Weights of a small mixture-of-experts language model, trained from scratch on English Wikipedia.
Experts: 48 experts in each of 8 layers, 4 picks a token, a softmax router.
Below are experts of layer 2 (counted from 0) of a mixture-of-experts language model. Rows are named router (the router's row for the expert) and show model dimensions 0-191. Each number is 500 + 50 x the weight over its row's rms, rounded and kept within 0 to 999. Numbers have three digits each.
Before each expert's rows: "raises" lists some tokens whose logits its average output raises strongly, later layers aside; "comes after" lists some tokens at least twice as common just before its tokens as in all text. This comes from a sample of Wikipedia text that the model never trained on. Tokens count by the router's weight.

# expert 9
raises: "-", "=", "S", "A", "M"
comes after: "\n", " the", " p", " a", "ic", " P"
router:528538540529460597480550548573461497507486438410448519523468484518546515516476494503432495428539494543455480528483466591557516514386476494457536420527496390541504569513491514486605537487442437572514517539522411526552500461387522533578583459530533461543431616448476471457504499485537403474540518463528472505450635444443507444601516564578480503558483572516439493533521438472438435617477457477570550509528416512428468470471413543471594511453597538439516515520472504506462470445503544432505600567462448454540611504567555542522396467454551530505517465513420509529506527508524448512

# expert 40
raises: ".", " |", ",", ")"
comes after: " (", " G", " D", " \"", "-", " d"
router:464481464545428525552534525541440509462615573480555497510414582492544483514393551524441591454468509423485507508454524487653470474511515580545534585561566501507513454459477454484499559544437530545482409451573519520562590447474473445565445582494504499595535539524573540442555539450469508594471455599446546543437493421530535552489550475528477534539511542432463416432485524584450533505476536505429429536414484560493580406502484506526480371522539505555450424502646566446476439453515499483473538554565535496587565469493502423539442528479502491477506492471475514522480482458478520490

# expert 7
raises: "ap", "at", "ours", "ack", "app", "ab"
comes after: "\n", ".", " |", ")", "==", " =="
router:480606497567482513466471505483545558439564596565544453485407490551539531440466508463474496470532497535443554512508480442449465392468482440552541455449568424504488514509539446588472502560503484507559517527491485486461598509465475491469632385533558535427510570557497489593428466605449502505541465442501551497522472403476405520498562501357555517583524509514599592546492449481460514402487480493472460459570486579512559495419435453582515520478498503522534481574476525577520508499517621512506513577559554627474489426535571524534527502531578494571502448432522540563517484538498487497

# expert 23
raises: " ", "\n", " –"
comes after: " ", ".", " 0", " —", " K", "k"
router:463579488478541532506434473447445409510577486561441542526556494465467522497567600486467451390431546505537495480554477510580522606490466425561541473469543595509463451507505377550522468507453424530487456476488520480539536556512509529471570558520444466512544521499403587479520472528595485584523531453557431565549362500505505497451475421499534574534595472522566550495501563447485484417525439385522516521528446454541535518485480550476591408496549467532412531465604569438466468450577522474458442475525538419562503459462516554512481519540500456456652506507456515478568500482525425510

# expert 29
raises: "o", "on", "ed", ".", "ot", "es"
comes after: " c", " C", "c", " R", " B", " W"
router:480488472486486504562432413521530467470426479507491578502454533423470407525453534479502487480492548499472493407500453571525556483484503463452449527535456466468446549498600555573500547477520569530464487430508511558457561473474509452475518421426619416468553534436461561522571582469471469483531530560546574458452423451526509511511507475568464459558538415491513444467470586402551508463461496431563470522588506544463480476570522529467552548532484516607415404499494541505482477568469442450447445554508468483499566451393496433423527439410596472532486412470538499514546588677531550462

# expert 33
raises: "i", "us", "ly", "est", "ish"
comes after: " |", " re", "|", "-", " ag", " en"
router:512500383490536492420487544470607532600506441446511542535500498465552427504525430497552514478544455531476555360554545499513438505496468570494502467480508489493466492487482522532540490504423467543639544524478535561464578591510544437467373554431549474541561510460525588487568551497555542484474453464497530540526458533527539501553526550498600506490493543548493506468522525554548521529538500457540600516412555496587521513469588542474541438451429523431525542551512439595589550563570539484547454525553460525474532599598531523468506525502487475657569380536500551589500517433480454508

# expert 45
raises: "ed", " |", "ing", ".", "h", "s"
comes after: " M", " m", "M", "m", " a", " c"
router:572442458455541534447560474448498477459484463430465501535438504458455518512470575454408526460364518526495453480413631458588561511408484515592475502463458431489501506565534402529517511489514541526471485531478487596519549534479539566403500483510471598534421452453486425504430580525528502532527516584422537448472574505592510548501533567499431559477432468503555442588533424504505482579495493474487481550503467529434519521503523487411396513447444524487544525424491417451562520529476579548532456533509426579491493433449491542560439414552415466459526530454517584608507572435503531496

# expert 15
raises: "ur", "ion", "ut"
comes after: " P", " p", " T", " t", "P", "T"
router:567503584534490511548453512559436452533452588532482533471493587587519502578599558489484521458450443445515594457451557493525465450468492513412432506578616504439495494506569513405542500473566509515354450517530501521519452525521483478528454464534560387399462524467516445449522502505456497599396503465504533516525457428400515543481483531431485530535466477381467482497496435494476514580478510457534479506499579547534503606559506500549507442450498532493487432501508614533457444483424452523469546445447443465528425559521466531477444542510491359519485500608397566507548547446519458498

# expert 38
raises: "ed", "N", "z"
comes after: " I", " J", " the", "I", " A", "A"
router:540461539500550541440530569443435576516581490470548513516477519582505461488529531479555525543528489532512490512535444500565433515510511473497558551527512529480484393433385420531528585457468576487584555494521466419545442522487373465437450593453443480555444464439535553470499410474570521527445438480445516520430532487562549463521454438544577580506498472562474492538537397526434551551411452405457506479494477433536596492536430503531502452423494582411531485395605448467526555483538457489492568516442527439544505483478462417454584535544483432424477546468523555528494478392451449470